Below are experts of layer 6 (counted from 0) of a mixture-of-experts language model. Rows are named router (the router's row for the expert), gate (a neuron's input weights, with its number), up (a neuron's input weights, with its number) and show model dimensions 384-511. Each number is 128 + 24 x the weight over its row's rms, rounded and kept within 0 to 255.
Before each expert's rows: a language model's description of what the expert responds to. This comes from a sample of Wikipedia text that the model never trained on.

# expert 7
Description: Numbers in tables
router [152 140 164 144  65 135 131 117  97 127 128 133 108 138 174 103 138 146 183 159 155 143  95 149  90 109 106 118  85  93 169 121 171 134 124 174 153 117  77 132  88 116 171 137 153 147 117 151 111 157 165 108 100 104 114 168 113 102 102 122 124 142 126 128 176 164  99 102 141 142 136 123 122 153 124 140 135 124 154 127 143 120 136 117 117 147 121 119 145 149 161 141  88 136 111 140 145 157 134 146 123 132 131 135 143 137 113 121 141 146 145 120 156 111 158 136 156  76 118 122 136 154  80  99 135 105 148 104]
gate0 [127 178  85 120 139 141 101  83 124 121 132 132 119 105 153 187 104 120 173 139 119 121 102 119 146 106 141 138 127 164 188 123 127 131  70 124 113 164 146 141 132 121  85 103 147 144 108 144 126 131 151 134 118 163 165 143 124 161 146  95 136 107 132 129 155 119 138 191 115 142 117 154 162  99  98 124 103 133 129 122 112 156 133 146 137 116  95 118 139 140 159 134 154  94 138  98 108 146 140 110 117 128 110 126 133 106 109 140 138 134 136 100  93 155 144 144 118 161 120 102 190 107 167 128 118 135 107 110]
up0 [122 109 137 103  97 118  99 151 134 142 120 153 144 182 153 105 126 120 165 127 120  88 129 126 149 122 111  75  97 154 122 100 147 141 162  72 118 132 100  72 156 121 132  77 176 122 141 117 163 109 138 156 161 103 176 174  89 113 142 104 110 122 130  91  86 127 150 120  47 102 121 100 156  93 106 122 121 145 114 133 154 120 126  83 109 149 130 100 116 119  88 135 149 131 126 112 117 129 110 142 125 127 157 118 113 120 152 146 137  97 107 128 150 113 130 129 101 160  88 120 149 136 161 102 142 126 160 109]

# expert 23
Description: Comparatives, chemistry word pieces
router [ 81 143 127 116 163 152 122 108 116 146 166 124 158 107 121 113 137 149 147 152 129 118 142 137  99 113 145  79 130 122  99 131 156 130 157 128 103 134 132 112 152 110  92 142 156  78 128 164 141 126 177 103 116 169 136 109 131 140 125 116 164 136 116 141 132  92 135 116 120 156 103 123 117 151 123 125 124 140 144 166 100  86 145 136 106 103 139 125 101 111 108 121 192 167 141 165 150 149 127  98 164 142 107 126 167 186 173 122 167 101  85 114 144 153 123 150 141 137 175 137 108  78 158  99 135 197  80 165]
gate0 [ 83 146 156 125 126 160  95 129 156 124 158 113 146 113 121 126 174 149  96 126 162 123 139 120 168 137 146 104 120 120 132 163 101 160 159 163 115 145 122 115  95 142 115 143 101 125 132 158 134 103 100 132 146 132 149 127 143 138 116 147 113 119 112 134 105  78 126 140 152 119 130 148 160 132 102  91 129 152 128 119 107 117 120 166 118 156 118 147  98  93 129 117 136 140 136 197 154 149  74 108 103 137  96  91 143 122 129 126 152 121 105 129 112  97 125 102 124 160 118 138 126 150 163 120 110 115 111 152]
up0 [148 129 122 135 126 125 101 116 132 143  97  69 124 149 142 123 117 122 144 104 128 151 132  99 157 134 158 100 178 142 119  98  95 141 132 105 173 108 121 123 150 123 135 116 130 147 153 149 109 117 130 123 123 183 134 195 167 160 113 119  79 103 221  82 115  88 114 101 108 147  97 151 150 152 122 125 155 130 124 156 131 114  97 136 149 102 136 124  90 127 116 113  99 135 120 146 122 158 159 119 123 135 146 104  98 132  92  86  97 148 136 110 126 134 134 129 122 112 112 127  90 149 133 141 115 136 145 137]

# expert 21
Description: Line breaks and headings
router [176 149 152 116 151 183 112 104 164 102 117 143 134 102 113 141 118  78 146  90 129 101 145 141 141 131  89 124 115 138 150 128 125 143 142 118 127 112 176  87 148 143 102 144 153 131 152 129 134 127 130 132 157 152 112 110  98 105 135 132 136 104 149 129  93 151 139 164  79 126 145 152 120 139  83  88  70 145 101  93  90 137 148 129 142 116 140 144  85 135 152 139 136 130 143  97  91 116  95  93 104 120 132 119 107 123 146 143 171 131  95 119 103 121  94  98 111 151 159  87 120 158 162 133 110 167 144 149]
gate0 [124 126 121 127 146 155  69  87 124  76 133 157 107 115 111 136 132 100 139 155 156 155 142 158 149 153 137 111 167 151 172 145 107 166 116 147 143 122 120 100 110  81 121 157 112 136 133 136 148 108 137 140 149 136 100 154 125 152 157 118 136 102 116 125  95 130 112 168 100 121 148 124 117 113 138  89 145 153  91 151 135 180 143 115 130 144 148 152 144  94 111 127 125 122 120 115 132  98 116 117 123 106 146  85 139  75 121  81 115 140 115 106 104 119  81 142 119 127 124 122  97 158 109 125 111  66 198 105]
up0 [120 113 135 147 150 121  79 111 116 105 126 134 130 112  61 115 118  69 140 131 109 171 127 199 124 155 139 122 121 142 176 138 141 146 154 114 148 139 101 138 134  53 154 142  96 130  95 144  82 122 191 158 143 133 107  94 120  94 130 119 135 120 127 102  96 155 132 122 103 119 146 170 139 116 111 117 126  92 156 158 140 172 106  88 119 120 150 153 150 120  77 109 140 120 123 106 138  95  94 115 114 161 130  96 152 105  99 136 132 140 114 118 118 148 146 104 132 109 100 142  81 125 121  95 113 104 166 138]

# expert 14
Description: Prepositions in, for
router [139 141  85  64 147 153 122 150 125 141 125 103 141 150 137 168 120  86 107 126  94 123 127 126 131 161 138 137 139 151 137  75 100 128 113 123 112 138 176 122 145 128 136 179 105 125 150 134 142 155 125 136 135 128 147 101 131 130 160 152 116 116 113 167 105 156  90 109 132 127  67 111 149 128 148 125 128 128 116 125 131 106 122 123 102 140 106 134 128 121 137 131 124 119 146 120  90 140  97 138 113 192 118 153 142 131 157 121  88 106  96 137 120 127 121 138 110 126 131 139  93  91 134 144 138 145 110 138]
gate0 [ 95 131 116 119 108 152 105 144 137 122 139 126 128 138  93 136 117 148 127 143 151 126 124 165 136 162 143 153 149 148 118 103 123 120 121 139 108 122 143 146 179 181  65 104 159 112 113 138 117 170  95 128 124 146 155 134 101 113 111 135 148 116 175 106 166  98 139 158 140 165 128 135 153 122 126 166 144 167  97 128  97  99 128 128 120 164  77  66 178 132 122 103  95 123 110  94 109 145  96 117 140 134 184 167 115 108  73 164 101 130 116  91 125 143 119 126 163 149 196 131 116 113 155 146 142 111 126 141]
up0 [150 104 127 149 126 114 178 135 162 149 112 147 143 127 143 148 128 130 152 103  97 105 110  74 130  68 111  85 129 119 143 120 115 113 116  99 150 132 109 140  82  89 148 138 140 124 135 122 148  90 137 151 139  92 146  95 133 110 156 117 148 122 108 144  84 158 138  96 100 140  95 154 129 100 131 128 140  75 149 103 132 103 150 107 128 101 156 207  97 129 136 118 130 135 140 147 120 105 140 132 113 118 112 111 145  96 145 130 134 135 144 144 139 109 148 156  86 125  86 129 131 192  95 109 110 172 119  81]

# expert 19
Description: Spanish and Portuguese names
router [138 154 145 135 164 109 137 173 145 115 124 118 158 147 187 140 159 135 119 135 119 120  91  98 130 141 122 101 142 158 129 139 144 119 130 109 110 137 149 101 121  85 132  97 117 184 126 106  96 138 123  82 101  95 122 108 110 140 210 123 122 101 111 166 123 127 126 143 132 133 123 150  97 108 104 169 130 131  97 105 165 123 152 126 103 145 102 116 122 115 127 146 133 111 133 152 161 136 145 138 105 145 127 103 135 142 153  96 144 121 137 121 155 130 106 144  94  98 128 135 158 126  93 132 116 144 117  92]
gate0 [146 138 131 154 106 148 146 102 157 122 131 140 106 106 134 120 143  90 101 109 126 125  93 137 124 113 106  91 136 106 121 107 141 150 120 110 113 124 129 121 129 153 131 154 115  87  87 108 154 106 114 112 149 119 145 164 187 121 149 118 165 159 140 104 120 189 126  93 148 173  78 130 116 114  96 131  93 140  93  91 129 134 163 124 120 141 121 132  99 114 104 163 131 159  80 137 140 115 109 107 164 116 121 148 144 116 110 102 132  83 122 160 132 121 106 134 128 126 120  80 102 158 109  67  93 135 176 131]
up0 [114 111 151 178 130 155 121 160 130 129 133 104 131 139 140 138 139 141 113 130 128 113 132 135 116 139 157 130 144 172 136 108 169 124 145 146 169 167 155 136 135 102 124 119 113 167 149  85 122 157 123 125 137 142 157 115 120 146 110 110 103  98 122 126 125 108 180 121 157 134 143 142 124 137 154 155  64 120 163  88 113 122 142 129 147 144 102 112 161 132 147 106 112 140 116 147 160 128 106 152 161 146 142 118 106 148 114 127 141 127 123  99 149  91 127 120 113 133 180  98 150 140  89 145 180 117 135 154]

# expert 17
Description: Opening parentheses, word starts
router [117 112 117 148  72 109 138 102  65 118 127 164 150 110 166  96 144 143 150 146 177 116 107 139 101  89 133 122  82 101 130 119 151 124 128 142 141 100 101 147 130 118 165 131 162 103 132 132  98 144 170 122 102 111 147 166 107 115  85 103 144 131 136 128 191 142 105  79 137 154 156 119 113 168 114 150 127 130 151 147 116 114 118 103 116 139  83 161 125 131 195 169 109 133  90 151 141 134 136 128 146 144 159 120 144 152 115  92 120 138 127  97 128 118 164  91 149  78 137 122 152 148  80  93 122 122 153 120]
gate0 [114 124 126 106 157 114 115 136 126 131 124 144 173 131 134 143 175 150 120  98  82 103 159 139 133 135 116 103 155 120 108 122 152  84 159 138 126 135 143 136 142 105 136 130  89  91 123 131 179 174 157 122 145 144 114 110 116 164 149 106 152 160 124 103 154  90 146 173 124 115 135 146 112 119  94 172 132 133  99  90 126 117 190 122 160 100 129 131 111 132  98 119 117 129 132 147  83 160  94 135 121 141 102 123 112  94 106 141 153 105 134 134 121 159  78 121 106 134 138 172 126 175 101 107 114 134 172  92]
up0 [110  84 113 126 108 112  89 181 124 146  84 145 155 142 108 121 183 132 153  85  99 118 103 153 113  95 108 146 151 132  81 148 131 152 201 157 148 143 123 155 162 119 130 112 130 102 115 144 111 164 122 140 156 164 134 129 114 107 141 106 143 162 139 123 128 130 141 143 157 137  79 127 140 128  68 133 131 177 113 155 149  83 137 113 113 115 149 134 132 107 113 115 160 125 165 116 183 140 106 107 106 131 114  82 130 150 142  84 165  99 127 115  83 100  86 134 150 136  99 102 125 101 127 144 200 146 114 106]

# expert 22
Description: List dashes and table cells
router [156 130 161 143  74 134 131 111  93 132 121 131 108 126 170 103 144 140 187 165 163 143  91 154  97 101 113 122  84  95 159 118 168 127 129 159 157 122  81 134  87 121 168 147 152 156 133 151  98 154 168 118 100 107 130 158 104 102 108 103 127 153 131 121 185 168 103  98 143 141 133 133 123 154 130 141 134 133 151 122 133 117 141 119 114 153 107 126 148 153 174 140  93 128 111 146 151 158 139 141 121 133 135 132 139 147 119 111 132 134 148 130 160 107 152 140 158  86 119 118 130 156  85  94 143  98 153 107]
gate0 [125 151 129 149 131 137 158 132 152 114 128 143 141 134 115 192 140 156  87 126 105 144 173 181 124 146 162  96 133 149  73 122 150 111 190 145 111 133 152 124 130 111 105 131 144  43 119 161  84 107 145 156 124 132 130  93 125 109  98 139 112 106 130 143 122 102  81 107  74 154 119 102 182 146  81 184 125 127  77  64 149 116 118  89 105 133 184 110 136 125 135 144 153  99 137 150 129 109  98 161 138 120 102 147 114 128 122 145 137 130 141  86 115 132  67 110 122 106  92 132 115 119 146 115 127 120  87 143]
up0 [150 138 116  99 145 133 136 142 117 123 138 148 148  93 157 166 180  98 149 105 120 151  63 134 165 114 132 168 128 135 136 113 153 117 107 117 120 149 137  93  97 109 111  91 134  91 135 140 130 110 134 135  91 140 127 160 106 104 137 136 120  96 156 175 114 167 166 121 150 143 102 100  96  84 104 161 121 106  73 134 145 139  83 120 124 155 143 115 118 135 166 131 113 128 140 116 156  94 104 133 112  89 141 124 104 166 135 134 132 145 155 117 106 121 149 128 175  95 122 148  96 132 107 124 163 143 143 146]

# expert 11
Description: Nouns after "the"
router [ 65  94 121 153 126 144 115 120 120  97 122 156  85  80  81 141 161 143 143 141 120  93  99 140 152 127 138 109 151 116 124  95 139 156  83 157 121 103  96 135 167 112 166 117 138 102 129 123 142  69 124 139 134 159 137  79 155 100 118 106  96 112  94 124 123 103 178 123 125 153 129 123  91 113 141 116 104 128 141 103 131 185 117 145 170 169 128 154 166 120 156  90 163 150 110 149 127 127 126 124 126 173  78 171 120 129 131 138 149 119 109 111 145 118 183  81 124 139 113  85 135 136 125 139 103 124 157 128]
gate0 [ 98 100 110 114 157  87 111  83 119 107 157 113 105  88 130 136 147 125 185 110 141 136 112 150 136 124  92 152  97 156 137 159 174 107 108 204 113 137 153 112 126 103 111 127 152 121 104 148 145 162 140 154 134 128 126 143 127 132 131 140  88 127 121 163 146 144 156 128 116 135 143 131 137 102 117 136 128 125 152 149 118  81 138 134 129 150 116 123 143 121 138 102 126 109 157 145  92 110 117 157 121 174  94 116 101 114 144 144 140 139 100  81  87 167 132 100 111  98 135 106 110 139 148  98 153 115 105 126]
up0 [139 175 161 145 124 157 136 139 123 155  94 119 138 124 149 107 119 120  85 133 121  96 130 149 134 139 114 152 171  73 118 127 113 136 168  59 145 113 132 128 122 134 149 142  84 151 125 146  79 101 161 142  87 106 135 159 124 119 103 149 141 116 116 112 123 145 123 134 110 122 137 136 100 124 150 168 124 138 121 108  96 124 139 145  98  72 171 147 131 135 144 168 135 120  98 124 135 156  99 120 144 100 143 146 142 118 136 128 105 125 108 203 166 137 112 169 148 162 130 147 182 135  65 168 117 146 114  94]